{
  "routed_scale": 6.32,
  "router_z_loss": 0.001,
  "tie_embeddings": true
}
Below are experts of layer 2 (counted from 0) of a mixture-of-experts language model. Rows are named down (a neuron's output weights, with its number) and show model dimensions 0-191. Each number is 128 + 32 x the weight over its row's rms, rounded and kept within 0 to 255. Numbers have three digits each.
Before each expert's rows: a language model's description of what the expert responds to. This comes from a sample of Wikipedia text that the model never trained on.

# expert 27
Prepositions opening place, time or manner phrases, mostly in, also on, at, as, during, into, through, often before dates.
down0:100182127125141036110193145130086127139211143114107129116115092135158127150093126185098167117138167105105110134098098109107164164139144154095151145137112155134117154108169132129170124116105152094179190115139117150178131126138143144171040141069162081124108162127178152114149122159101094151149112080141156138121106133127144117166127156138169097174193088159171139132173104089146205108113107137073214153174139110166131073150095139111045113176161131123144108155115085114159129157068147135140110125122191151119129115167157167189142049072132082144106161148123110131123145152184144150
down1:168093130108107151087125168072096176098112118151143142182157098115076142160121160181078126083107088132141129137090110154088089099089118126181045169106115189152104120085111122130155109174128136073111160144130154066115101163142112138192208121129143125196121157136157124126042138115190143145156157112192096106169178169126117093109122123161124053156076111152165104156137144186162103096167114096169141151125084101093201162147175144137132148144074204111134143109145157135107123124128100108131123100094077157129124198091126076140175144110107105128137095139111135099112131108128107157
down2:101125129083104105129106115128050087165099107139114120121136195117094122118151133067084126082100132095214141123135154161064130102095193119096149119143083092111088152133156150120078141136123068080134126156059103197172137105079131081096079170149144174110168164101157104159118168079144147193148120161157121157167103118106109127181105155152146111162139153106125083136157134110194118157071136160094152171138108079132189122108133105110175163145145160129116098130105131146109185097107142182126165180103097095156103113085135178185069164172174166147119147081128133127126132169129111167
down3:163093147121143169111181107119158079068119103160178081158170089098085113131167119083101091090104146082135115134141086126171176118132087178190171101119090128094099073102078086162077158134115139109072092144136122104106120050180130106126143069104166138193105148111125167089133172086126105095133158180141116114104083158131170101064079174127106109066094082100134116110139123121094147133135110120126151098130097104096129155165131172159119099115108084126148098157078112109093142118144079102212117165088100079148072094123124101088108125156152092099162128160085147147130106173088180116

# expert 1
Prepositions after a noun introducing its complement, mostly of, also for, by, from, between, as in Association of, members of.
down0:190135098165160127077145139135076140101191164148084123101080173116143179153103125081149145115146087084080079160082145127157146091068153144132097172091125117214076165134076085132149081117117163141102126171160199136117153100144131150119140130124145098176141113077115150073198142140139110196094149120140138122100110141108114109159083071161114142073158123114190132126034132140092143129176116096104083106091146114182099083094113095112094119117140160137076148170092130108181150145115097100145147156177062132111143099097095098161117148121104135096091107153155122129154101072104121101
down1:104120127128126123124184159093093172162179151097158159085149138160135072144118172073147134191132135117065094145156134073137098095100172121147093181106149160130114111107168075111144077116118121108095128142079211135177093130139149175122092151124155098100168062137143089187146154095133078136166120169100106131105111129128083139140117161116118092135096126123090139141126139130177116145197071174080144079119150117124107093125099129166072065120179153128135097119141137078132039156153142154124155126130157114114126125083190147216178081098132152101115112078190145145108129090112071099
down2:115060184116107101104116185122152106172115106194150120143130109185084137132119139116187175156123198099170169107159121106133097095113131094100170116133140133102127122139108105203142136123153136118135187166156077110149078134126110166142171187088113166170121137113147197137129111129097151145128128125202159103154100135121156115133163096141129134112109174108159100165155083126138163089119086058088123126159132157105145126117132119120103079078046197137123089097107125139167130096142099053084072122110175146124153030162130134095101105068177116100143092147131153113166141177193120153
down3:101125050143079105109189088132124205117154110151162096137132082076151156136152102139044167111118098146116150118127195054097164137136061137141094184135095143127097097117169192163102117127116151125147164138111056083152085153174130079151093178046135120118093154122148132097188116135152128115159145098058149090115097145133171148165130112127122176133147136161152097115136109105167189076113100113147144114133115164085163120159133158166135128125145102091139107162127089080144094088165131118168108108158190159116109129117175129103103108182101192118104158135155147098154151194084101148

# expert 5
Opening brackets after a name or term that start a gloss, abbreviation, date or country code, as in Army (IRA), Vinogradsky (crater), Aliyev (AZE).
down1:107141155169166106019111103158108106126130135142092150136097166131099099118159135105151125151072154145083152157189102145144127111090194128163120114081149158112167122137134142083072125086103186158150145182161137151164183141133166153096105138137044186166089090135162103147136195133121145108190153116174182151153112153136088166092063111084153147158126128152130118170121179129105091158164171075150040130060048173099156137130138149135160106144157094148127134093147148156139141107118093148142131135165174145115146125095064120125154168094181103121114172114138156155115134095108153111
down2:145118145099136121111150108145076057101127112142070156149173145153092133087153073109165085159090149106101126095135014062163140129177133110131063123110129135095113201204140091118145080135156114113114116211135148142122177056130155130123112098131120086132076122059179150133101111170161129157164140093089103157136148129131146149165167113140050139138132162138076135075126128134111090179144146122201162131158159141110105141141168132154161138097122131171154110086135174107106093148137145107123117112052118086110166117148153106173068113126147152139126141108109065180141070109142140138
down3:167174112133094142116148155147200115123119120131117151115069172152093126083127027144068146120173108160093164170193073121072115114119145104055133160080110163131083075079096160150106131146102193127121111193141162086154090153099142155120160186147116141126100143143118111161138124078171102120127144132116112124134211103143110134145130150124105130184163120092050120157132140055114093102180129106125081116121062152111141132134177134155124138186122125122140068109082126133141065098120087167143125151130118118055156138130175209128119118152115097161122175076101139101133145136113105122
down4:062107158126158122108108127124091136121131132145133170139159092141129124046135127114110103108095117156100153189124140089084068144102060057122148133148112124130112117092145140141141100140088172139118110116137079141174131120154104111098171108157114170135202137152076111113087095138122142091131150204115181171043164112101058127143099157119117178144178110157127084159118128158086100126127097125115179120116132102066124119109097160117132134140084105178080113140127188094085100100147155114176227188130168107121148096134120082119147090175152191100088153118111112093121088122223153126